From a checkpoint of a small mixture-of-experts model trained on Wikipedia: 128 SwiGLU neurons an expert.
Below are experts of layer 5 (counted from 0) of a mixture-of-experts language model. Rows are named router (the router's row for the expert), gate (a neuron's input weights, with its number), up (a neuron's input weights, with its number), down (a neuron's output weights, with its number) and show model dimensions 192-255. Each number is 500 + 50 x the weight over its row's rms, rounded and kept within 0 to 999. Numbers have three digits each.
After each expert's rows: "comes before" lists some tokens at least twice as common just after its tokens as in all text; "comes after" lists some tokens at least twice as common just before its tokens as in all text. This comes from a sample of Wikipedia text that the model never trained on. Tokens count by the router's weight.

# expert 8
router:469504448472423554548575603485451548538450573443519533519509493575525540413482522513503481510430660549464455481488380433518544581534533443413484476482516538407447547528485521534502562539485515
gate2:607498576547564592513520490406518506508513498492447518390495537447514488585524513429438540435540544509412481555516452502368513520493586565448564585460486520460535584467408557502536508501409488
up2:529572565565526436501530552484557502414542505509467551537493543534543469503534535345529438457574479491460368504539491498428410558480492486472492570448473563587434544491455511478573496564519460
down2:549485419530440520502464474467519465611484467488505472537488451622544542463446460451404487548455504481494507505527598503456531482513411468467391479391515490449512474499521444411419449472499549
gate3:468415423477568478544559484472462489532451460540522378427508436525454502414453509521478523529528597475508538465481550507583503461405420537511519574504580482507460504554582525599467537551508551
up3:524565450537476432594498424428534395433526477510477548511558507588477520444502454570591556405463419448577473500574455532513503389529527505551516435497449472517505502494537598535570515531486496
down3:442492562553456434495485532450611620493567518449585447482404507531499491494511558520519497568413449475567471551541422539346457550475476439505470447458556522509483520525491628453463492427516452
gate4:557447462570597552544472526539480431487471463567443537481473379432530521493420499519549500545523473511485426530473439548550487505467459538547521535585456515544472541469431476523472484462511463
up4:538537541562427488525589475525503498553487477496528507578472481508558447627501534590436521469456473495505402593594497490612463476503547475505512469573449580420488538417581575545578418560394477
down4:425479449557499506478543551468514439564489388549518648475528518421459540502534583478446432444477543556505423466472461523542552443562473570456486516515543455581520568461540468593458517523578416
gate5:526392461500522514483500475539445504542417504569551512377507530454490488601525509461521582493526516471356434583461404431520617497496400516542551507494532552440480513527518482540493473468546526
up5:439372562529431485596540495532488435572491440450524407517535532506486511379470404517512520510476508525442587535616408523475440582522469426512482483416436554490526459476454482493467534578478499
down5:452576454504514536509413449531424506536509557468448419514456525457526483454548501529441439482476430532480585492534423547455416452575543428475417488474405533578445530485469566437642477441527513
gate6:465532577476603455493492459511459424515436516488527543524526523540422471492519506527482484509587504490615512617556507514530517477521604470607517552423558563499415527384415533551509502525516485
up6:393464514511404492477530507484594482475464479520455412545553516551629459519523527481532528468485475563573555466526598438504402436503510569495530434490498443540523478483541557402605476527536510
down6:435581485492551472456529452460452550516643456543528509497461514562493448547558513545455545438454537496476474586481564530503490538443523349503619463537596450488543500527492548505417505485466471
gate7:475502445495593529572437508453459512544413517490432607444493514419491497542487555441541490479479563505486617513409498538514566443516508468538577493558469472543562558445384455554434474529423515
up7:474532418527485561440505503481565532571466501483493433442443553508570517456549502490397555506492527501547527533394520464506546482472417464448486395546500622574501419529520455494496486576467486
down7:555484466504554465419516478494557507480480470417530520505470423489436499438462490560491540370533440603475444472503413460529362528523423482572510532508520586515468466480518547525550460505568588
gate8:388508498541525421614485454504487470465559473449504478492459471509446462496446551493437531458502475417540537467553525529467511477425604529544542494527440545528493466533564555510468507453485470
up8:488394521551485530487502452479471430464484528507423555385549479425450473577577455469456553481531555573560574488513440502456416470521418513557455516601426512443469520483485480508575509505597562
down8:509376467526531509580562506491458518444529575509400517522458551447414513473404542503535490498430540580400403602465500462500524557440511479500619551542492583432579557484523461520553547421507518
gate9:545431504535544534454472518494452525473465525522497496437477513483523485484464548520509526495460566420514458430491537511421474412487448487438486434569527522568491574558536509476491553529458359
up9:512488516529495517415477472503533527501569475398492397547473528518536511537412464519439424458461452519510428508500533550498556449524553550441475463530473542422469430528507448546548470499470422
down9:569447601394510517529534438386568580550496572511499411506488521567511603426569506543541496490484559569515596580464500546451533448528408487544448506463553473524454515518498468478563470571498418
gate10:544529589538537535585515510535504551461523423588539495528574567342468500479524524614461475493537554469498455533416466535440565544440483519555468533509590524512464505541522465513586471493507496
up10:529552473562464594514509458514487544507468573512497495415588451522514460475524480446508466552404519471519535495472543480453458446400472476425536430499501623541414513503489386497489540507526485
down10:596542433518427473475544431557465519434519483457411590499512507452470559561472550472552477553515562458549439582526413377586461473452496494531491476479473496391563494524456528478530500502484490
gate11:460441514578549532492402456497493554534515489514419630500589511473482439437617482465531516555549520475630506537523499533518550509357472574411505513496500439444515516495465494509577597404538501
up11:475445464577405475537493439558538469553523480460445590520493483641523545513410481574507513500558405496591512465506546561496587476498478461480478504432555495529490490511531517503479508479529551
down11:426550459537441548507470535542548491452466412544509507627559560494511455577455436524509437526472530576476674541506564615533578520480541520562428499478498525558428441493506535485466525514510475
comes before: ",", ".", " of", " and", ")", "%"
comes after: " the", " of", "–", " in", " New", " World"

# expert 29
router:537497524545492405415459575562551513553462525560594569471459540487448481579545563528426592426450436469377472497491483514506488586443442468559493537395594525505565454505447440503488455501397453
gate1:328554530570426511416504400503489572519537515460459536463481526503565507523487475529500497491611460457501421603421526510507483494439465517524490384473405526488553448442509500462483499462425488
up1:384415525460482541528454595483483497515441574441542498467541525405522489470554538536529526499554556465477479541417478523497448560558494433633498534511590546554495557585392455502480486393444479
down1:398444430494562505533492552495557524426485582545510491477521426563537468450499504504487505571484525557556529532455570453443518498472545548490685530469503474491491762453523481553518396460541443
gate2:454387472434526578606540500468501556481603559531426402498522453528496543553458509476439501454451505586470479450473562509478520483497520461440517521595492460420534558462458473486478479537555587
up2:438443506457500527566439449457483553527533573592455440447533449470572516542490423469513551461485548630398482464504532514450580469483465491426529552640495495471582549444412515456555375484502579
down2:584466584556525402498455474445443527551475448548487462461482508441477486516551399517582501552551390484481447511534540595471476523453498499507458592559509429496508490485554476478553617476495516
gate3:502416363457547539584551470422576509496588506560555570435587420442509543458445420503522489557493471545532443457479396458505558514570460406488557463515468511418494556458509564530485537434492502
up3:609454475472506471547523453600542472466540477562570575434486549448588582537541540454486482494539446589483471520580395436604520512568529423495525540440510456454579482437534561517492577427495464
down3:568412502464485503543486507500446484406549471529553359541485520496497427483503483510413551574504531516495529554491504411508503454477546476409507523475403428513427561459507479485499465469670520
gate4:481545521513504427425506517450534437450421531419450575483493453442492378464457430464500482492455528541393469546454345502433513523524383518431540529499556531497461449461418534480475535556487533
up4:477500481511526514472491532483499488568568529507492446509500590474411475486493515541476502510557438627497451457459433530425451549642504433482485501520436552481578469436495443450528544462419513
down4:524572470469552511522486426490517429450427462590578567567538502534413552517450509538498520439497491498588510456483442433450467492427511545407648541434543521525376503419479455462522509494492452
gate5:513400539449498468495453398563559550484420450468539503449453542554552416491513449660508528505507471434488453497436441528569530479524438472465553547436424546465559489433420651450511476485493502
up5:587538566460528549542529506535477435481491490526422492526493396449512419481462564508489429457521539486586545461517523544486422474553528601587508478511578497514567491450552420509559509526545530
down5:565501562502430517533502494509504433428519600529531439466494585453545518518487564495547493506594548569510452438407628469516424517469635431417494528437528572473522483564490542548491481451540533
gate6:529536529466473491561450357566472561437550542455432527481531523446450534512508388505497512401470499576527493443491408494575496481505476636448528547511547565478524466550494446528531588508535514
up6:490613524508509486521347391607445542488576545533405522428452576389484562507612391493478540498610512567474478475536525488531549578473473604496466539477592569616561445433497537530471558520477588
down6:491561516562433527515487488421489414486527538591456528483506483534525496505550525559415472520444469595508523477551477593497583525432372439523360528483619445518489428417514581470446562522463427
gate7:583562382507510481511443512535570580444523562483531514492563561414468521590505529489540536536495421502484569520566450479588507574442404476531529446483487416514405494510500453428477413451527496
up7:475505461489529440538583502523407447640460484518493485476425600495566462565513471450552495429479539574509480447551504427417493551502518374504489544509515509517505533454500539473535572507605562
down7:421464530486511597484551415485463501421469515510504515410520455496447463417445457529484451515514516453507443503387473557408425468494490584440527567493468581521440562542506452561526545485452459
gate8:406486527554515438459518383567440533494526380500492537512594466438453472481537521543488495605509456486432469593452472522476477523569526488544480559452519494377581519444515479557559569512492552
up8:571440502455547552497569452530513613591509522455491577393460552428423527518482460393462525548495550545496561565482392522528484438438443463456549523523572590512552467470469517441475484515476521
down8:561497504489524484616475556557472526565472544539477512534538450528516594556491605515576502467478431509427484488470500452551484459523487603541515510450501504435457525551418465483451459440466507
gate9:550575524575479456524524537453543536478550494426560501462448457524511415527437531486504517460485518472423514534542491511507502443435447468474488465438561476482536509537504417524467470517383506
up9:547509402532550460481512494556537436516504449476532477592443522496362500440441438535460476466589447439493478506548527528504518505462522592522527603482551472488411472424560550508446492542483471
down9:571538531497429530543399568519467468466461500499502499478517509512496401485523412546526536539530499501488482552568517467488498446441557487524469431465559525508529584550464454463553515471512413
gate10:442488561463452487446513546515544467563569547519557471546461498490450518484461576542499507478499402484446488509522395434463380516484597487548467565564492515537523505528420522478415520446559459
up10:410499394524503578491489417493524481465494488462415449490531480444441406513490537451487417467395533578506547501352604498504464513518511498509554514517492468482540464566593419472504440480469449
down10:453529549494476560551544546455506555465550527444452494520405473412485424408470518568531523555489578469477543581538520506458570357532506447533542508493431533484450481512507541559504500458570461
comes before: ",", " he", " the", " was", " it", " is"
comes after: " in", ",", " In", "In", ".", " to"

# expert 13
router:484466530481637497372544530589566467589516567504483546401503523542521510542493524476535562552399388518434399534515469487491526579422583425575589508533515494419495430520486501451511485601478531
gate4:495562431490494506467542539500570439555427493555516495440462573526537547456473576495465533529483486570440491587475487532458591540479473495519396452575472488467473486525626506430477615449558515
up4:483634513467540501470525512549518515633493488517536571497548553525549564500538455476540420500491477515509505544481439468425474522442514489571550540449477515471463495526538462472462528400486538
down4:557527484558573525499498435536485520379509450530445473514515506517473555588443418464490552521496487534353492485543405551438428499475452499470348490477518513507560167483463491465509518488499491
gate5:452487491486489500567457525537412555417475438521465456486530515484424486555458583560441420491547521544464512549432480425484497530496577430457477479538460511496474516423485545573516493397503382
up5:569469556491481452512478474425571483513604503504532577578440513412569527550478388497553531505496508413546492481561502615444497442544482593524579547385600474547575511470474385473479433521440539
down5:496471526563528462439502545475502542593595477480535492543489610593426498557528435479425570529467473447488484515525503530570550513473510556502582459440537511490486393506596500475514379514495515
gate6:541520545413479410557498508483521593507617373576525529628492526398453490458501514519514503432553483572459481556535449534542449405509514508528480531478578519495462500370437510528433500426443456
up6:547508441585495565475516475449545522520408530450475474424466498499534505537501467502501515546444482515514511382477529574469601624540530452444421484500495368492550536540489441624497516572531464
down6:480559502565547480508462518512411549567490444513430559526493530533477632572475457455587530524453487545447495498469575558535504605497468532538552559510527466560578481473491431545546517493456499
gate7:446542496576484370493457402472487598463341478616470609573471533444574550503524533505497493463525439490470561490499454527496582526563423533512513508486573445502502502500497516434527423516531459
up7:485479479511516495451452516523513642418445530436562561505502546501462558391371525492548519532434515548501586458396508443482551468503389546535500504493444546495463490523508570515491506524452519
down7:486501614387589499513488504460475589556482455485513467461490454524427472386425519444384544462446544473454526560510535418472497477477533512507451449500486574522492453556470526459522506539478484
gate8:438608423467493518540505424405433452504535467533504528486533465546492514550554435541491501450492496509568574420447485561518596531516573464490514398543522533514531481566522459455427495477507532
up8:485526511482525584519539474451538480471484499479527525479437507431471507472475559479524444565474474506528574475471543462476466477509474462508561423533446420486497498457439577515471445495468592
down8:596489503556481408530459523476573531542577520506517444548538683595465499495580469414483499458454455448532515504492466509552497521462544572575505514505554484475521494489544572565417450491545518
gate9:512491486550516465473417469533525430558503488562550547448548537527390570514522493538567409486526484545531512568554456545542522494495458520527547433482496543523469471522563537486477491501527541
up9:513555521486475498538412543484576536547454529636544505473510508527450454548448501486540531470516472546434470463534431582413490597462497448538548539485501578425509450505529508425524530495415539
down9:599473451412421522539523502479399538539507502536564502510468557445555530597470565470558553400480508499567488471437454548607545486507512476568648491497571519608528604480570464493451536482477466
gate10:549512576497568535537490482485463601490457513521477518453539493507488605511384483554504479490518550513547508456536507513523419523485496504560602505569505506583525572530444462539392499491398514
up10:447489491447445436511470509441544523437444494549521481652417537606528481456511576535474489507558502439507485557444498548508509425513495514367520414501516451519569553418453475520559479379567460
down10:550474457494598529527531404560550561467523393568451569499557544516467496493408560407508560536534464487521508483511512481494525434501468516461480464516484530476619437514487540463439542444369436
gate11:526424526562500571428518484461548596534533515495558534479432518518545464524536470442488554545521462416501483454504423507481506526479444429446530484501537428373437480511535547434533483462465430
up11:494611483479526574535441524534445440528452486436511412567435453548514560494443501503532468459534528566546512579542576462545449494501486534512506523447573530500524481463438396477486515447523596
down11:545535495474349445520450575477511494472520504504546491506522474431417484526459477513407451481537511464502554445547546472511441521519564521555671504471486430558446765497514452424456474450525503
gate12:358450502526549538522521505487487500469450465491511469532505469493453449543542541553446477392472483498616544468576572559569510456479536502419495521514452483533506498472450526533508438575431558
up12:526442530468526500477536474538441490541554545499485482440466553470553524440481476537462514513521413537472447448532436425526478611436512382517561582487569505412532488400511529569543588459526496
down12:495476516549504406486515495473426578614473516533476484473483555487426493454559456555423487546517498467519651491581540533465513464556504477450559462591479505534496534557454484579632540513476529
gate13:524433520485559478506435413489468459439513505504496474390449391528470522483472470491552488565431480509470416432560410510483485568473325518478524470478538443485441489509478537505431526511481479
up13:546478465553466516510477477459478548499540469502476541497461469507429447562474585504605446461495567464443595562513511426471467444550512526454534524391571414445603546469474511500468504501625432
down13:557565398533416502562477508501478516442501493494527506450532442535511544476435553528552493444457534490384526459529478497511446478633440485394481451501469475505467635471498522408432655581482530
comes before: "\n", " The", " He", " In", " It", " This"
comes after: ".", " =", " ===", "===", ").", " =="

# expert 9
router:528540479520466472507586462539486495443521441393562535448426519458497492534582466496529427547524436542527457554552568409559516534568574445499513477531478508441564604457460451557509571484512538
gate1:475589553512526524550547482532487455571404413500399478585535506600507514432505470525411540535505425483438549553484517512490460441522637524459550432517523604514494498574529487485483527479598437
up1:543484558505500470489524492525586462625447435516521474542531556456484502531478574581462505488475511505506504527453507569560499537505621481303463513454498543546529465559495507425483515421530376
down1:532503470492529623535511535431458456579510519418485582530536484505442472438510456400527485433497481482521524522487450539553433458565475548532517434483522608629479469443506573489547395533531505
gate2:535448513474504498516463553466603508537449472509474406388555471535491495433554469457500427486520481501465476447614435596453478534528503468530476542488492482458495476516597463417524532555490526
up2:515502580553467482568471497493427503531527543510599504543476534413537547536467456572552468501540496513516499533459476538523532486465536508539508497530423629488510482612518638418569450360493574
down2:455428548444412520516435509459495451482434417436518398491531473449520510516441559474560439496500635517467423501496522406494374518516593503473505584476479510561458483463482481461531462518415453
gate3:551519452518524411480475495502518436577489437510519462493429503510466527550551478514497419483557471559525492547432538502539573526572521460476584439487535568477526551536404559519504520435510545
up3:553473531508549553444503544447450458429432508475516538411464520604477521438472560455586418497511526495449477472437520556477519513510503482500550456525420536480424511551511538439491459508514574
down3:523395458613502561536476515445472521515497414467543499438507577460562557482462516401384523514607479623558522466443483600567537602458376482485504429510560576558552457483521571442518544577490474
gate4:550450473458543486517428531463499496531603425543542475513512534317621477523474490458550581552401542506523448451443508456558539571500382512518491530455485542520532473517430536422571463517470482
up4:508448465479496488497459500530586465490567445491475477491536579535479433547509534447518539516608464555501458555569499546502445495579469517485593526466466442506591539473506405475550508487576473
down4:494494514454501548455479491488445413510517497449554475477412484482402563459480506610460570391516492466462502433565525496435538511501560499469496510461536510529460514477543479516506495488469433
gate5:510441512534566562511479462482509504559526483513496606450508514532498454466538485508594523577359504428480488470518479508328592444559489494520598474522496486611475560471445518462486519469505470
up5:440490464485576504467463532543555493439544477578539451431585515526451366453452386465517463517501477576529536446491527451469555405492544506552506531462446509545477511427512518421582502537540521
down5:504415462508498580465465474497413433510458554545510543531549503524544440506477498536498480474482513497604632521394543473440456450393546436452439524434530543579531436443489469543449504472497506
gate6:558567478549567491478447530481428470424449554493483520389445415475570520506506525548576465449503442551517502498448503464454634478476470555463542507538540479442449484545463660425570484499538507
up6:574466497527528575406503569439522466532476541563476483515503501466420495437458596461450508551488579457476472509534579500438463517441456475497449520455492476525480483468482503543533565484455445
down6:507511479545505475428529562597453469486545427564497604542450596516508519484526480391535521575485520542465453563485454604468512531570536435447393562468573470470510489560469448559498532481455551
gate7:418586526536507450487419428521593517537527373519434494473514421512565491464453500430496519530519515421532512556470551580529517450450489575468550421516499409610484515467513411467476448459445511
up7:575422529520509561490524566489361559512559523535440585531488482424404451516515505602559424500436490508465512508504442412517525538532411485536495563420561544450439478520455580528502519555381534
down7:422447569514551510481441529390537516528524480511576573446512475527505595481445540538552428484508474514511518489509433488612496477550474495541508407506497529501553504515513518565438456488402606
gate8:508463422527502491421466528496507522593520438487511494447460471538392484447494575600522444504543456546481485511455501467483534476483483547406514488504524490365455536511450542559440491535453528
up8:500510498451543578548478488488526497480497425573452491490458506530488520566532358476610444469521551456483556463577553564473387471493517534510500486477453561502480530474438542387469518384574521
down8:492521451501527482397440435529487565491528516426430516510532394465565556481346465572434458495489521563522478417470592485513495456551517592563456575480530558491623479521490485472513515568487489
gate9:462509564489490495410509578500496443614515474498535618466500622488504517451498528525560427446555540516476515536504447535506411439554508538481528515524570583408575481493516457488560519426507490
up9:459522511539623460445509375470558539441479428457447514475519509497507374478495556539536527449606550542468502489515634572476455388541480557438507486486575453484541599491505491506597503467556537
down9:510495412506555449567477574576491467585484445555505511482576482446503457650457499531446462563506518488592432515507455530500515477517444502506518509420401522442546442580516432456507512548447561
gate10:451456522520446443414501550499534460375539535458505454550532440511468462464547525406510641526472501497546499431464427473424599574461499560467487470430495556395444509468465487542458506564576463
up10:479348471516475426455519565544493423542559503485474469517595576439531465502506432552442629444494469589499508444501453593416534604431516458505472556498458514550513456509492462484413582523480432
down10:537509442461511500482555561528573528493523566564474512452517519577437430488497498442456558465459508589472425443581579581455456571547517555554477572479455451536481420448518489480459394582484503
comes before: " |", ".", ",", "–", ";", ":"
comes after: " |", "|", " (", ";", ":", " on"

# expert 26
router:517615510480427518452559470568469481535557484534588487504517503525517513470445487489509487539473478503548594513535453442418523524427509455543479543505489507401493535488493450464560505533618572
gate2:447493479445514501484488478413457499494491612556474568503439441476528536513515430584506510429584450378526404516549455486427497509458441468487535458508570438549432522495428507539508438530488402
up2:525452408543468509520591463519454559596578472530540487469516474549507554620504471603477507532586474474490412542506480493459547520495498506529460468548435610544493529572566567370488513494498475
down2:441424521511472518466399491550540591459539588502520539596530464534501516424454410483526547465487434394598514471590540537416460534453418529545457513511449404559443413522421529461432523517463506
gate3:527476437524513579454540488561538470429441414532449452492472545437503577414533449455467479491542493618530510516369480480535485552481509536469535498518468534555535512547463499491473506537529540
up3:546487412538439548444463556492501439531620531547470522509438512566527561556574499569452569475564512409562557404491470532476505470530529530557451552488462529381510473535485439455447530531478492
down3:452427478473513535498403521386482468531516604551501430515537436493541490501486479504435642500409446445541578511546588545472470533497443609504508480476449449552442406531519547485486588496512408
gate4:544459493567504496410591422515482545511566483523510571497560498457515542603518513581487568535467515465337578563413516491525536566389487451514524566449517480454378564538476574456493490478446503
up4:481513523384491488507411435439566566422534498518540450510463487518514490428505437489521362465499518492461603476466425445530437422547560498467490412461552445502556460502537491505518572572462399
down4:442430597515503474485444486504510586434443531522470597497523490477491512471456481491534505506485510525475471401485558458451406482549498486508622495460476516464362543526464421527474437543512436
gate5:437454517460506426517506473466498477456476510475470523551482473534541522499447541573477487454594411519529513515514472429458449531464525491513479513572431470479410508558517441478420570480464463
up5:584562579502539484492563464438488471467494362468512466471584508407467494549482417486479466437546531512535513457429538431453564433520552493493477471493474543504488491509550609613574448366559518
down5:545482491536532464486435552456529481516497472466465450411432438517456428547536452462506505390504453526470393530481531388619483459417530463523550517511584497538500427524548518458506486382561465
gate6:537572487509448544551426451515395509483476497476535571428560497498542524459513328515612430500503516479494493467527392491472609577507433501489522523482509457525577498556494473508486503485446540
up6:494485557508579496549668522589564555573474576564513540459479557432436471487545516543405518463544518464549483498498542555420422484453465605576538477554530493511475549431493511493460533505463381
down6:570521477479511589542389487533454498540494512525592497538477500435404513448506451500517510512451490451470458445464480536472507496489612560417557566531486449584504483571481482485507455515544579
gate7:466462489562507484554516435534508484453494467524443440480467508575531480424472588397493557495480538503520432478501470416578477555462525543514507464496615513506466525494560582566498454533472500
up7:548519464560514487544489438470542554461580509453482499526527506547500369454502447529580512507489386481484564416505501510474531491543411480472570411527441415540616523468541489471662495471439593
down7:552454437545606525486422423514545521525397548414493482418475505457518478492548406483549543510502519485505554586488472472474545564441484521550533566482497582540449636522572579566496468439473502
gate8:558537567573511486427467523565461423504440413475462537471505421459473470472523497460407496501555531514569480594516426571602461561530528437538481552505579420489535547562517514561494531527524540
up8:501533431477510420443447483503518479549542558529489599496520502427501460569563471517471493584463525430509529505477448491514466561517538494560513474446529466405454552415530504478476450491500520
down8:478457466463464488551484471531556489591561562498550552499468503521520525546411406499488445511516454519542503446463523482492478473458548475495472476442494458547541509494505493489424428464474507
gate9:569492513595529485423436470427475463446466557549450515516584444496514448507552444504453501458491509583388507512489423519537422545514571445466521481560522518422538488535547406553483519443471557
up9:483517519589499457404417509501620489551446508444473451524547594455554397497421456468514443429500512546493462518437479416467488604523476471460463427552456515449518492604532496461462560437469575
down9:538549593557534355494466494439448512519561590490511561550580435475574545488659478433577437457520498545467513465565467385568511586607482426410485561544542467586474461449528571566518521519566448
gate10:501543469535554591449422436610449427442459470539507458489492550492499457465508425589554487453441511452500475415552497495463546531427494492528543538619518524508438513542532482598461584525472473
up10:482473485498510556499477469479479517536489430475602475536449444567548562460533501514614479474438456441541460386515494438459506514453405545472500553536527541518509430617578540622512626442411429
down10:493498479483485482488489554477538399579536479515463515492453476520535401550420540577556475484522456467493463558444563523506396484482437447476505583522506515608426584505502400481530367571526533
gate11:527518475494458527474517556538468489465599445530576547443555608500534441531495515483488549521529499489440403444471545585391421480467480447523553442532549422517474542528499521458539498496471515
up11:528505523475501480500581434541585584409527486498485421448465503491503542441410461486445473449586523494398468534463456549436510473438469520506505424491548531468539557505532423528597539448412534
down11:473478445451405513508568512475504556585526428523535546534457485573544443501468530493481569468447461541526565447480400492548459475528522484501430446528558540502501545428446499535558414527530545
comes before: " of", " and", " in", " was", " is", " for"
comes after: " a", " the", " an", "'s", " The", " United"

# expert 1
router:521450511538551489540524462536565544513383493507577469463479530445549429505524514443401597516519488519499429484508539534507498631484472530565533450443499487514498553528525482555477499492531438
gate1:621515468617491514489413516512433445476483441449514493473460400352514467454511509489598503544588537549495497535498479439542545434469414522495470547461603466486508514482470533459484586556549489
up1:542526476535522533522522440546556482517473542533417514526483379513563475429467531466584532539526515495473509471493539378525553531500503547574492562427510531399520518477494565428451554503577478
down1:452542519558382579469479520494505577483531579449526555503478490451573566492406459473457470502495515517514505507446579429518505554515438504484464432394480407565521487551425531509540599486508533
gate2:482578469543484469449468382542626571447487507413508484392542523505452439570487424521497604475614498452534514531453478511612559575470485565499480578519516463495518515525522437481519529581556500
up2:501412541435429519489515594531454516505499534520522520545441518537532452528438489485498491424498460501472556520488473436527500486488537474602490567542424530459574522466424511469481474484527519
down2:556528428562533424506476565491494542445620496492510595449508576441530600519488427547440454492390480511434488551461563453483477510498463507527524479482512501514567577484540426513551569516496505
gate3:480563447473568480467402450525526522361482539551492514405506444497588503507527431536527567452494433483463588495525466494460520529509496501503521444442488529545513498496546529485486526508416561
up3:496487463517542508510573487495567502374490515417492522535532404475563451412468503479560550546505509445559509526560465518487533429517469530447503499519483440556506503520511542518479573537588420
down3:544567487454513441546389513538535562466427557424523447507432473577454470545556456516499559552411471544424549483567616506346556508515457521522492485452545485428469512476536550510583461448536531
gate4:418491443485570550534543435589553546512408500558450490502505503528565605530487491444424557412571517556563435531557524429606524561473530530500540482502450415488516538463459512434507475501489550
up4:639568436517559432491504485472580506447509480543524584571482473492487649424501632546494539562531471474430591555421509396449491540451439564497492509553447504506459516518430466567454515423523493
down4:532560412503547480453459515463483538592527551480512448488504513486488472609563451487420483433494457466526582535484573550578549502515516430521474469566371419452537536449442448552563492550601498
gate5:487491525527515582523421530562457558528487492532474482507490604440525382497537574479479540487537488502573446516450527465497463523460474538468515575459481469522529476594409455550486524516476478
up5:517539570387602508494522514490446401542453482512532401566497481439459589510501520414496459471488533416546435566550511530532502451587426447495494491514545478428521504498461563465581482485443546
down5:441461556427516491458503517445403464447581540385524470520380547524469407407447551521468522539622544467450397489516574519547503511513496506518425475570516387425484435542524551513500454588599498
gate6:479491543588546471479545489596479585583457506370503512530398436474471454490543474473471555379487459493471512506503525445486549492478456594499516448444525537547541492548487507472570481513518518
up6:551532483511411456466558472453504469530537563459522566512480620483358494526477486510459440514507456521427488558457540411574492515485521502496479560459524445431671482648509396515472469512515480
down6:479516564562606553509456557494527519593550521568498381496492456496614559529563519454460463493474530441582530460470681470433474458521536506615352441476589478542474525478450527530467548515449458
gate7:508567523567516465562518501565476567481498488637560521442483506478526389562486481593453524498546407449435576445524402517532540590482508485555604494399468604578509524567424588475497498459524521
up7:492470508453534500510509508520527609435532512616544533507535447449517483577510530546514483429481464543548595441372384565538556555475549472473522451550443536518550530484426621495478485490501516
down7:440637492513433451517494524524421471470511464529511468537418572462587485439428482519452509466470495493460523444581545484468508464465542542449455421510501531492414459389567473483565542466516493
gate8:472473418470477420563524548504524455490383494435504427466458498491512595417487462512453551465568515401538508479493496447440504402533498540474575502517470532560517587417459533466492565463496505
up8:502480464471377530626545411492514511502449506466528503558477434490453485442529504485565482530626486467509520473469522535561516411444513514497568483462555509571437566526412474448600521467595431
down8:515536476498433530511497497505504452532504444478424451420506521561575485541448498396594471459553527469537450527469479468510517469513543430534494508540518437446561433521511415456460572467462444
gate9:539440486663609496519583574467547556600466595423485577456581517593519492443488528485425492558484503436457541552556480462560505523486493468529565550580561506417562494569528485469433419515541450
up9:395471485504514516458494475478464561492478521510455511497396474481548473412566454538400438511427492492434475549582437497555385500531499453538536487461478500560519528523422485487529469521435538
down9:514479465418493435402535512429434528508499587528480596510498508400482523524659546455539482442530433510570469478529468463396442512426516484519538534546527487537463513527477445454472495487467469
gate10:467483487590515491501464535466460485481554414502441491473596431489494525548472368484513541575446441594504492544448493464528537553486438532528485549444431442448444503494489513600460501546428444
up10:652631503507491534526542457546507479435499601447460512519483459574458456455416550543537442570482562430460454487567498597521460482518475514481510513507560521524554540446489484455547544455430569
down10:438506502534630506470484528570484565574538550477458474498403490472471507496591510566404488527564534483602523573506548546477551477533548540525520490515497433520428526448557500540580474532475501
comes before: " the", ":", " a", " September", " January", " March"
comes after: "-", " in", " (", " at", " /", " ·"